{
  "balance_loss": 0.000239,
  "n_groups": 8,
  "norm_eps": 1e-06,
  "dataset": "wikipedia_en"
}
Below are experts of layer 4 (counted from 0) of a mixture-of-experts language model. Rows are named gate (a neuron's input weights, with its number), up (a neuron's input weights, with its number) and show model dimensions 168-223. Each number is 128 + 24 x the weight over its row's rms, rounded and kept within 0 to 255. Numbers have three digits each.
Before each expert's rows: "mostly gets" lists some tokens that are sent to it at least half of the time. This comes from a sample of Wikipedia text that the model never trained on.

# expert 13
mostly gets: " also", " later", " work", " well", " support", " both"
gate0:098132116133154147089164143125107148112188137136114115152121136112156124143122154134127126119137071157103113144085136125118169115138132113107130126151112110159129155144
up0:142162114143145101139139105121108142124158117119093103147147117108133165156121178138124163148116094109123129104119166157132191067074150105082137116139146095172156144082
gate1:143113131127158178092108162124148140148113124146119147167124157115117128133106119168103090160108134132158100149140163135087131143133130184100146146132111128157145129150
up1:137097114109116100122165133090130133144130137141085087103153117117136128143093103159100133110149077108098114123133101148118128148140155118140134120168117114104131152115
gate2:088164130177125115063140109124110146096167140123068137136172178129168133111110153124115141100154158114166129104126091120156151128074169125156137140148107096138142155124
up2:118120122100173132141174152135090080128103101115139120103140139164164089055146109107164139121157134137150143114134107103129147144150120090180141122134164106143111150176
gate3:167092091145133116100150087161143151120180157112116090140114140132102153169065142140127138142127101097151131110117152135093094135159095141067145105082106105123157119114
up3:130129139121177113154133114148124101093152116144109108151118150148109144119107122088100120166167090112153136102124154108106080104126137135131105099140149125110103145130

# expert 21
mostly gets: " It", " has", " and", "′", "===\n", " may"
gate0:115120084113127132101113129140126098155161156105143125141159103132139142127142093142125145133162119107147139149134132124099094130096171123127070139100133107126115122096
up0:107147120142138149106120118132110116122131114119191052125154127122152155105161112127139088110108107115183131135147129095105103102159129108155136116093130159103123179145
gate1:171090141102102136117136108147149151146140132130129093124144103144119123117108149103099093083093125128120155145153108125113181088113118139142085114131150121139094123059
up1:078146121118145139161115122111105111110099108125087154127100127134172142165150130150142121179147116117165102120090146145139089169131143126111141153113144119111134155184
gate2:098109097104153114147116083167154137115098123103138111101135077153156173104127140148157121135140121131064146134141109130142099162091128157140107169100141164146176160057
up2:099105083102160100142180164150121094141173150119140115134120146127089134129139110148149112140105098127086134103136181108104110104144125119144089168100113168118141117121
gate3:129126104141145126056137150152144107195180179097131110128117110115137134103121121110160123137138119125104078124168128136122100095123133088144106143115107127114157149149
up3:114115111156122131064133150122119117172150204126146093127140113089110124121133128127140146119142113140125088126169125137125105110124126104133110119140112110131160129140

# expert 3
mostly gets: " ", ".\n\n", " \"", "==", " (", "==="
gate18:108136133137132131060127165084133139128114132095127106156123140124106104128121118162101121114127141100104123175143148120111142134155105187113148128086150151174124105127
up18:161115148110140143198144097159125084123135149137133163108142119132132160131143145090129134138119108149163139082097123136126106113113143065162131142183092095071138163119
gate19:117161139144151135101161117152092101136136127133123166104115136146114132101166120139150109159116129128153133128144157120113114134158086135120133128104126157079118077095
up19:118101105109078122155074156104168140111128143124167076148143124093126134152095147129115137097127122115104130107111098126146138127100155116154132121148117116163118174147
gate20:132198117124152145102182101112111126105092126128149145133132151107139123167146161131119134144109137105130131132132158119124152117160111128134072119156094154160161141120
up20:116064123133090107144071161140127127154153141126118107134156122151117153097122083158112128112181129140121143129127094109151110137084142104139170165085164095104100124132
gate21:133167140071111137102150102073108161124152134087105140103098125171107112155105180110114157092135153113093072141119141157111114060107078136135126171103099095165096126130
up21:142121125106174163148136124123115119133088139130122122087175158146150116127145132166093130110132157128108134152118133116144156115134110096096136130088094107188130139118

# expert 31
mostly gets: ":", " an", " him", " called", " show", " like"
gate0:147082113092139095049166159129132125144149149104131145118105153114159106135130138111108103152175143128104120144118084125154111155099159125126161200121110113119141125148
up0:094119175122135182138122148101122118108172083121144108135148152164127108122169118144152119124130108094065119129108161104160125132124116102125117169133123110122129193142
gate1:121137121124127087129144081107144125126120184153104147164121132084136142157123152141117172135118105134114127144116123145147127143130148128133147124097117106156102111122
up1:127126147120109126142110091098119159171142131167137153148125124167144108121102124149097163074125143145106116160126167125156151104088133177167131092128137097134134116155
gate2:078133137136123100130122107137151144099115100100107118134137152130107128139101151145111181147169116136102066132116069140127142133112081143164130132141134132141123120110
up2:119117083144142098193116126139119166192102169130170119113084105133142127139156074111113105138097088126136123154125125115111113127159148093137139114148110134147115142156
gate3:148150150106107117161148124097146118142119165143152167161127171122130122110121100086142173116170146150147136118117126117112132108117153198144142109127129158084109167132
up3:112122137142132177119116107174148155136112105137176124101142109127127137117126134150147112122113150154035099116193104113094162114133134136136136131152094137156139130116

# expert 2
mostly gets: " the", " a", "),", ",", " The", "The"
gate0:110174126154133143146136188116128091109074104143099140082155102101135128151106138132091110132119161198125094112083106106172091137105127118124169095167104125112141103126
up0:152140167115134121122088138106169129103093132153087124114109124123128149141166129125134164144128115175126134146093111152162124122108137135106120139144096144147144122131
gate1:120123160117189120168119143113158122102154091166146138120116161152114126136118109090102121114152123140106120085081149171156156090106125159159124055121142142149142124124
up1:132127087141090145095145110142104134140116147107132119147148081122167136103145146170169140142125144124147149168175126084097118159144148104095122202142143130105112120124
gate2:119168085138172107117159135104135136160099121099153118123116109115143133155093162091133164110154134160139127113126091109138084127117132153152133095117119194144150131099
up2:153100136137103115151130117138125096093130178137098133126149157130139117106129134169141086180100129105085140115098130165151140125131141110089083147133128072116113138127
gate3:136133129135122103157115093119144156129160190113158104127123105107142111173126116110149136185099120090146147084154082115145120137171126130165093106154104150128104119098
up3:148154134128163113142130089103099127165155097170164158110153114136110142131134131146170142140127075139116140066143144084144095126143109115165112122159147118200126087121

# expert 23
mostly gets: ".\n\n", "202", ".\"", "==", "\".", "("
gate0:120127115104105128090120106155116130120096121165170109148120121162131165122124143108134173134153125146153117144140173068141104051114147118151102107095151095084151152132
up0:125113120170152112150136160137116127139180137075087150087146127106114086155109128141141072114117128099106130096137105187113131162152081155099128125168097154132105122137
gate1:146086142071102136116098147151170142165136095144112126103132147098141135108127114124136137153187130140136098134120079068156175124112146120145124108173119124103136143129
up1:137128103092094192130107085147182126101136128177120126143170107079121126147142118132138141148119108131133101140143130096123131159134114105135089136160104134124125120114
gate2:176103075079182151161106157112121085146097113139124106076164129126130127076107165167075100116134127121120104144104133115132153104114133101144157128137094129128123165177
up2:125139134171097128119094118155142115084126128121141112135088123141150096134141113126163142132118118116088168088147120142141148133082152158119098164126137102172163151113
gate3:149102125068117151159133178115170147143158096089094090127093086145112109122145110080117130155086089172152133144137140141114140132167163104134134122128151180139101116124
up3:104082129137094111135155125127152162106121105129118135131189098155105134101152157129137157135120150143075119122181175125112148112139152112151131142162126117156107149130

# expert 15
mostly gets: " not", " No", " but", " did", " while", " They"
gate18:095173123142121136068113075134148129118117178131130146130101148130142123127113137139115113097115131113136136154144172163090143104151105146097128104167094164143102099127
up18:163074146121153134196154182124096128146129092128131134147158085130124125131137126107125142149134108125131119112115101115158104140112134131141119163094150114123155141133
gate19:109118139082136095170120129135113142113173173100089144153141147116099108142109152095138175116089088164104132075149130158112133098107102112123150107160146110109127096104
up19:149112127165148176160133122126121119120140136128132101133161163154140124109157144139102144129132150116163174150108108130143159108141110090112143110088116128137127148125
gate20:148166119135091125117125124114139114097107120077114149153147147133110105117119096146128138149108125129178118156127144130121129125136147127160142136185107125150093118114
up20:127085145119147141116136144161138131162160158156116113099091103139144141118148165117111112130134126132092168116122126136138129115116113133100102134071152132114151135125
gate21:127138116119151154056173110118105113164097113139129174114138169113130172204115112122144135134138150116105133128143119140100133123148106114086117092150156134085117102136
up21:130168124125105176148103152124139095130112147115139127095135150114106096135084128148156160133133087091143116115156106128134168104157142134098104125151160142165160124122

# expert 6
mostly gets: " st", " St", " V", " v", " r", " Br"
gate18:133160169128131169135137148086103131139141129131140087110177186119106153105155125129118123164130119110168128149081105123055135122129171139121136179117190119154101168146
up18:107142059138122132122090099170101145097171121164077151143122135125118122122130099067114108151109098147127132130167142123129101094154137098126124139112132113127134107081
gate19:124143141184134112119124110108160145105152118096149124080090155170124132113129175123124175089139135114145143141115132141099091141154090098116119159154121146120170121097
up19:128111094132129108134081162174124117099150132129151152164140119073140155100104117109123092109166132122145103140074169106135122110141107138116173161115120140154121094137
gate20:114117122085141138091185144127159139161167139138101129093130072106146125148153145130132117132159144144112131134107063148087153110123183114142116131150077147123154105081
up20:134119129107132086116153119137166143119129094122138069111122134133154111113114154120116086103122125145157118137123122087135149122155146150094104112152160154150102136080
gate21:149150147122133116135116130106131117144126136122164131078122100118121130108142106140145114113149090145149145129089144160110128138131121143125091139108148111180099142130
up21:131125077146100121147130120110098087105082102142123108167115172131142122119165083123103122169094145050147115147124076131172066139135160123121140120121124137128154163130

# expert 0
mostly gets: " M", " S", " L", " T", " H", " K"
gate18:120171117149130160119133128135178155096102109122154122169135102109152111114104144107115120126127135120187114123128152082126138127140132142131129104131103103132139142128
up18:119119115110129124139142138096073106135156141084118107123128143106113109140095111143172146131143147119096163066153134112110141107141147100149127194117181143116169123163
gate19:149173135145133130112135123130139160146125129148171101179158112142137156116131097128156098122125119138126168123143158126133113138120110155111096145094155142126214111173
up19:136159131123121135126105126099125183098148154162110119160096111126202114145139116106139135106117147141131125121125150102104137138109117166167100091158137152114141112172
gate20:147132094117136179167141148097107116150149109136147103124124134134169136143124191138141057121165118143144135163137106146116139160095144142136091115160142132135126118164
up20:162113122119151166169152154102111120144136086122164119128120125144156112152124173152133061145177113146125118172123101150129137144111149175139121111142120130121122119139
gate21:103105146141132138179134139090129105141120092150152140113116152142109153107149105133145093114156096155070105116145083088090167133093125143136144177123122133125134128132
up21:151128119147125120160102095178123073119167129131135127063143096129104185143174107150117158100086145121100065123045104148123146110126107119099133126118110103136112153108

# expert 30
mostly gets: " area", " station", " these", " century", " east", " built"
gate0:122141132145137099122152170125142122133060102105110084101113143153083097158110159100149147107173126109102091135140091094109110117118113101162085135163138101136144138110
up0:127109125127144133115173144152103129106116143107148117126134146112119165110152156080103172128151125164109147113143131135134087169083154147153140135138113148131078142118
gate1:135127116154119148111109131090115120119088157119119142148130082124118152133140128096101092117101179156097084126143102127154130112157102127152123120125110142119163127144
up1:126114135121144114115166154121112143109102158127176146101120137159102123195082113111124128120101110149126146138135133161106114103155107116132099088146147113178137133131
gate2:123160135151113139112132121116140101131098106130171160105095105149182136129106107153118170141136167158142111171123112173141136099099102147105148097156142162117098118128
up2:124134150136148084144113111140152115116124146105101110155055140149130149073138074139148156138119124117109098144124111102137129102139161146127136133146124105129093144128
gate3:124121131161145135152138132100127114127177108130141120157120145120111163132126154154074128089170168151185129119132100161143133152106101087138139119112133131149158125109
up3:159096118159107126103095134097155108108122110138163135160121119144145144122159150140080099095170162193130123152140141144133122151123127126147146098163122095114093138089

# expert 18
mostly gets: " con", " res", " ex", " dis", " cl", " fl"
gate18:143107145144132109132152145149103149140118115098113143127104087216144123149094129159140144058134182124125113134135141122121103128097158127145150136064118118126166114139
up18:076133133114128128165103126114144115126135131159179102129133130101168156043125172141121117126134128088121133117158165131101140122124148124110124169166132092092111154117
gate19:124117135121135140137153098109165153128117160188160172105151140138113157134147141124188153142141128108111096127108138106135111136086126150170150099098099108111105123109
up19:088093138123120114127115119161121127141145136175087126144131112114122100145135087071111095128141094147108129193140150139126146128091167137118095107139113150104132139122
gate20:091158134151146130097120094101126102126072101119136106123146157179138128141111156147134202117113137121128097150131138112122148157118122092157097109144161145113114135129
up20:146097146173144078100144135153137133141140140073083118110079122130143123185119137119120125175125150111085116136122114113117131140138140105087124133099103147142083095158
gate21:127104134106139102170135146155112078151137159172127152146098128136114152175131131129070100119139106147134124117121111155138153104102142121080078106088135118109091126108
up21:156191209147128138117153111152126128114106146109090102126125102147129122106128151099118101128136128119103149131118120126151181099123088120133157146146126129171147159123

# expert 11
mostly gets: " United", " Or", " Pro", " Town", " program", "ps"
gate0:134094122138154093094174115136136166118127087131170161145141126099116148109132122150098168086108164111162153144098122111134152127127117127161118107101132135133145113116
up0:135120080114117082145148127149110091127140110115172076126167153102124129165137175132123124093131112119175126179124101093133136142124139129132147136140121123124137134110
gate1:120090132139181170139128104120162137112166122127102184150095145104097130144077128124077087136102116104105136129163170085093159162150179117124091152100112109111147070104
up1:133130122139142115138086126158144177121128178080165135171135139132124157081183152154169125115124121173123133107129099150116154126139116100133144176135114102106153158123
gate2:125134107125121120129142082106183146129191118134144150080123108101137156163097128131102143134106098127157115117104145118134139131117117137140143135169138123096135165100
up2:143103103138124129133140090198130069187139119160127110135128164139144141109147114179129138099158085121182136133118156089130070168134187133127107106144135137120132159119
gate3:138163143129121108078115120126127141132121140132101132142131123106146119189107113136133117137118059145123147137119156110118123127141144094167147125093109113133150142114
up3:079125120090152127167111142133117125135131123142140118118104115156159120122185142127119129111156134123155110137083105126123116134128134130135107127152164137122119122100

# expert 12
mostly gets: " Al", " de", " Mar", " pro", " Ar", " Bar"
gate0:134083151129102152145112099081146129184160161117130140114089131126123135092119141140129100130109147111123105154171177177162138139136137102086137116189161139135133174110
up0:163099128105102156120118141159137191128142114114147143123175134129176146144078120131176107133117102104127106107104144132167173119116121134094147165128145133148167100168
gate1:150090116073129105110122125140139127160119160115081096134099157141149101124084112096137145151112119123089128118144110177101177121149107093139155117140134143108098088149
up1:126101125062132104110116132159162111150140144094083117126118143151147150134116110128136155141110108106097099132145128147095196147138124102127149114135122115130110099114
gate2:114113139132145128118069088147140075118125146131156147104108126210101115145136113082098079148110160147109142150118115128119099142126117148113166152133149132173147108122
up2:140178098106102132149120131119069152131144146108122111126131109095171120084116114165137152133143123097133100134132138103128101165122152105109113108155128141112141143084
gate3:140104114139095129128111123123103149121107159109144156183111111113166160142090139134089125126079127118130125160146148150099101120153138180183147122118135121124118100121
up3:110151084155124090113156144165125129132114107155178120144135123128125131156139136130177146128125114139135107097112122143125113169119120150103127140113112127113127112131

# expert 22
mostly gets: " as", " and", "),", " but", " who", " they"
gate0:130158137160139101139091117096109106110091098070167140141110155138109150141159114098145112132110150164101121079116120109156169160085120135095118131114093147118170114126
up0:141151121151135129146082129100095117115110090092185118130124145142117153111163123101152132109113179160099112122114105116171174172072112123111128123150073132151148105133
gate1:124117168078154116119136169127088125104114185165157143112111146118116136147089129161108137140104121088134148136131159115123146135126113138120110146111110110135191102130
up1:165127123115126103186129167098065108104110144118149158115137181125163133121072123144127115139073113118152128110159157116095144145128085135186115130142147131127187098118
gate2:137091124153117082140073111119108132119071101103150164167140092143144132107142145128100085134119145114134110093118076125126190113148115112103080094138140119133108184139
up2:113116165106165106073158138154143071110130115161097121144118141121122118105145128112107103108139126144142112159141122124100075116101123069093085161108120109105130146142
gate3:119152125169118147155106139105140142107123120137105117147113150113138135128090165149122142123133152118130127146125125180128125184057106122129103127096116071132165104086
up3:083088126123110093114094102118117128116123154105115137143107115140160130138129106108110109162089140111140148108126119104144120097133161139138136086152180125140111123148

# expert 26
mostly gets: "200", "201", "199", "202", "198", "197"
gate0:132146112103113146104145139148103127157144099146104149126151121128125107139130154128112147133124132138113136072124084128117120139123139152131140183093131136153134093164
up0:138182134105124143103144136137099136137166139168089148081150136148135089141135090134105104153097133129123159121126112144097111138122142145129150154103090122140124088160
gate1:121102133125141121133162135100149136110099118122146114129090139156132120127109155134119129134137128167116159158140144136097116175136088078137135132161128140092152134156
up1:119124139112139134156130127136135130102132104132135154141158128157113117127154140138168149074117115126109126109151083112152121120129110162123091145106138136146130142121
gate2:098109152136149128156186144081138095150106181128158122151102113118166158126112117086129165162129141107136152126140132133158136167123157111102137092142163144140115108135
up2:129132133133101134163120116104119105137103147131165134125125119120163148104111092121165139132128179129167111112144135114164127143148180110096133104111128094154091130121
gate3:104115133148121131131136137094105148132110142136136167142145117137122100070158191171145163134131134071151154112092113083151190103096123114107139176111105134154103136170
up3:097151104140128143177100095149088142096135136130114168181127135131134125123101130142115130157143142119156134125109109107099142142104145091133146149089120131110104059135

# expert 27
mostly gets: " part", " season", " Team", " back", " player", " Year"
gate0:134117110155122128123148109131117123134104143148135109173093111159172142091132142164145085128102188133094097114101176125165092135110159197151147154132144148092111171101
up0:157127091138149159105122169091113113144128127146121109120116109135127117141115133149149112139123159079133112092113151156155116163109151127134150092115151118142170168169
gate1:112148167102100146109142127177135093090172159112137076117055131108099115154120097127088170125094104111098141113149122179130096131148109134149141127157173103090124101101
up1:149118139096143097184126164157135110125122167117129148099068126138122127112129181148112154130113094137118153126088111115161100190101159147119144142150138096155105119096
gate2:139090121118089095087128118171094157135119177087129163153117122156106094128115154111129144097116145105103120153137150136183137118125111127137169152091095127143150130149
up2:106137109134090117156152123107118101126127101192103090071117131115103119149135132152132085085107144112114111134126166121124139130118131134140109120099197128116126142131
gate3:154147134141111116160094134108131139109139160154119119174135119137135178145135153120128146124107141155153162093165134165162124104140131152143143117122140115064131152128
up3:136129154124134140144163087141169126135119162109156179126136099138172118160121122131159146123146106183127125122114134098182086148144187163057133089100079110120161135112

# expert 1
mostly gets: " M", " l", " re", " Re", " con", " Cl"
gate0:102146089124173129098112171134125120132169150117111153151175133107166179125141100136142131125085107146076122128130093118114112121096136139148096146121116123117109120108
up0:121097179148122083138102101138144120103119113149126124140144133144115158132116145119120102134082117158143089155110114145112140188139076089066164152120166143108135075142
gate1:127118121150113127074119166142084138116201131107069125130125130166153094130132134100111115172111138156098111121118152135108140123131150127148132115179160142109093137134
up1:138178114153142154125135144158074161097198168139140139117103138125163120140164135124132118143113151139145135138090141077129160145132157100114138167158185119143116119130
gate2:184106089086137149128130131168117119135120109151125128130097165145124144117122113109150153123100116121114140156168125149123137145074107149141143126132112168115155088147
up2:066196131169142116147141113059118101140133115134107141105104127090103097133129100117116136114138158140147135113129160088122099047139155110144141095127145133120103219121
gate3:114141143107140128133107111134149146117112133110120115131132170165149152115162122116117159146124120146122112101120122106136129139098136142125128121146158119147152131143
up3:096094134138132158130095112098135129132150118123145172128127149139112143132142110099141127147148122149141106131107167134136135101119110119172146158104112174163124135134

# expert 24
mostly gets: "2", ".", "0", "3", "5", "1"
gate0:111114147125110121135149133114129123147127146103137117077141142107092115150153105149097131120103123140136152130105108107146125112150132114115140098132101073142105116120
up0:166136132118121144103102124127119137097147140126135127176115124167187143131105139126164119131122112117131114131147144141128133134105118126154117158133163178120149130125
gate1:130108086124149124108158117079173155121180109166147118086163134123149090120154124106154131170108118150196143078139128095168184144074141132127120135145161170136074125108
up1:141135195124088151127106150173105084159111156088112141169101116132112151138094149139123134090197119090078119174126110149095094146153099128130112128111099110114161122136
gate2:131139164070128148136133137145117153167122129148111142134082128133131138142167138137167128118152134129089164187091132118116142112113140112113137171090105132141174122122
up2:122135143085134146123130153153109157184142131153103126134084124126117112151153122135169115109152156121102160165104126112134152115108134110120135162096115130156172129135
gate3:149141071102131175112124129132127150117145168120114138133124142082102125128139115113112135146097108154143164110067161132113126091142146126124137104092165093086110138112
up3:113156090108128127114144132103139094124159149123139124175116112060099137122138144100152111103111134120129150133155124120142143117145122117157151124112162132102093097128

# expert 17
mostly gets: " on", " to", " for", " between", " in", " from"
gate0:093157200115110149133161146128171112121104148147133111172132142181120101144128144127163096135150086118139138137110110159112107140127175139112160162169117124139107129113
up0:124090070129124136118104154091108149098122114117102106093112093078182084124141139133121127141143150159111088121136092132101146113122103113129119089103139145130160145104
gate1:089185092108089153148130112117141131136134146143110127122104104108120131161143144107110108077145160143116123109151109130114120082147115093138099138168141125079140138153
up1:162156146119121131107109151100163136104139120094111138159176130100130090150106110129123135151148108156109131166117101122188128142083117100154128149144140093128158149155
gate2:134124126096131107133173139206141113080099154134120125132142137115086111126104150113126091113067137179117145124145117124080105124124150115111113137111134083113136119119
up2:127126178198163155142126147112143112171150128121084093166116126094185150134152112133193150159134104097132105132115141134137144135150093092162113109112147147121118120108
gate3:137132083113115155119144116112119145097143161140081113100104103131169147126159151081116118152094115078087131139164107142089133127161119109179102217137109137074134150118
up3:127129144141124095108105105157134122102137149102130129111109148151126157095147131133060114109133136097191114142099112132159106130072151154061106156124149131120116147116

# expert 19
mostly gets: " the", " on", "The", " The", " two", " January"
gate0:140103114154160132143157180109137130114100159106140101133131148106153159156138098117122132139108146175164127120079152094155149134078139119137145093114146138159137141114
up0:155091102122176129143117170100173146101151154123107130114131161093163133128126114102147100117127149161157103126105117080145133171124155107126149099112138153125140119120
gate1:140096113186103101118142123114125132116098136091105151121129120081150135125101123131104124148110155117148099159123126100160143107137100135113177113129146128129112160099
up1:114122168140145110139139163145082141113151212094126112138140127089168117132172135162140125125143122121090150080113150142143132086096116144155130098108151088097133090120
gate2:091093162111130089144079141117119122139126191132127085119155099146112116126154130117120127146136084155119104152128086147131149119147080092125143135142113137108134092137
up2:111090153117124134151135150142146108150144152139100145133122119127123120109135154095147129119120157126118098199161106144111138144149099132102137136161045140098124100127
gate3:107116134137104059139117107150128109112114096116151113186151118107122158091141112109117133143128151125162181168112133150129136132104151200168144149145136165131126071107
up3:143111139164099090117103090135141128118153107140180140179150136140128109107130127116113099143122121124150132182148153125139138126137112144146125067094105139124104093135

# expert 25
mostly gets: " Ex", " Best", " Class", " co", " South", " ph"
gate0:129162143090139127098117105113125082135143126108129133126110155167128086149079169156144154120116154130119133135104155122122137090109140178140086158081151115125154104081
up0:092084107092143111138150083137139127155096113124059115130143111117101129144180113126121094127129134123087125143166114127140134090130133114129142145156155166117089149158
gate1:113123114119157084169130157182117101140141116098120136115106094129073137122171128152147151134102128103117090148121145098118099140118163081133081139115082150130131183102
up1:140090124097104116133121092112093135136099097135160098048140114128115093121126131119169148138123132137112136165153133064126126141108122141118114174143114161100152156118
gate2:145154134112118182141118132091123098128134142121120154104134113160167099087118145146092138108109124132115124119117125115095122139130127106181085131134142123132152131159
up2:114137125093102114160175123102126108096133172138171135119158106151064142148138150094133124097136128144139139118127121161090120121135087117094118134096133122142148107112
gate3:138093146124145093112123145076102132188122135119130112154107164148119152118119093133148144135123103152109161117147130088142119155152172138122066093119165115130123071137
up3:178154113121140171137142115101110108152152155135108104142125119129102135134105161107185110134147142132134140201122149143138174142098121177112108155113142157125122112128

# expert 14
mostly gets: " W", " w", " ch", " g", " th", " de"
gate0:122128116109143152112105114122118124066154110108108077116117131151132107119146103132123132157138112087133108134106133097109123101139129106120131175125109160141128121145
up0:142092117112117146118157122157138111157137140122175131162137104145141114151156114135159147124142118102087131159134110162135071120176130133128152119171150166086138118120
gate1:141150104116158136104117103141136086145154112119086135107126086124121124129141136147104150131086156129117128105112102128107136098127114151143139108137107084113160113103
up1:079102142148088097179079135129148086142137122130132164110105145122132135148130113110121110094171136158128140159181083149123128129125154139112136092098137103143142157139
gate2:111130087171104147123139075149173129137144116127136088154128101132177141195139135076097161103089149127138158108111133136089136140135139079107102092123119130164105100177
up2:153123171156107126123110074130108186101128107129102152138168135114145142132109175142115156106139112132121160084114097121142117143114088160124148104157129087161127099143
gate3:155172111086096125135125088121155126155106145141100108088093161124116145137124103099121153117140129135119084184106127154123150141168094138154177102144118132126145122098
up3:115105140139127120111117114144087122176132100120115159100145104136123124161123115176134114136142155103141116094123090138131107106141088080142154157123096129114131149150

# expert 5
mostly gets: " University", "ics", "ville", " City", "ology", " life"
gate0:171170124104151146166117119084118098114118137098128170147104127116132159172099124156179141131075127084123096122138114084176172123106131092145153111131125123133063119116
up0:073087146134159157122131128126097101119066114186136110099159137112139101098188119122113110117165131150131144118104140147109135123142141127143118141133120119127185155100
gate1:149143163164153138142085161127119129082142152164159157108123105165157143120100140141097093139091084129163127116156105106105095182106143099128113083116103119133120128157
up1:136155156096141161149130115155123101106151133127154129155146136132139121099093144077108110088102123076145127126107139068145109186146123138125140083148152144106114112114
gate2:158161105123095147127115092150116131175154098152122130103085112135124163166132166104158154096157119140087134144094074111123089126132144152144091153100103148081133140128
up2:133134159154146142134130130134091121145095100169124161109092117119141136110126112101144106112161093170139161124162118144116130111157089121167087155105106122113141142133
gate3:146159156156094123150099125133170108092109109142131120106149076128137118148117127111128141149124087151142129103111154146128130157141113179105121072143136114116110150137
up3:139099147133152177141113093092148068116138103151156089127150142107123110167102133130090068111129121127145121117165090122134183132085144116145099129128143137150152139159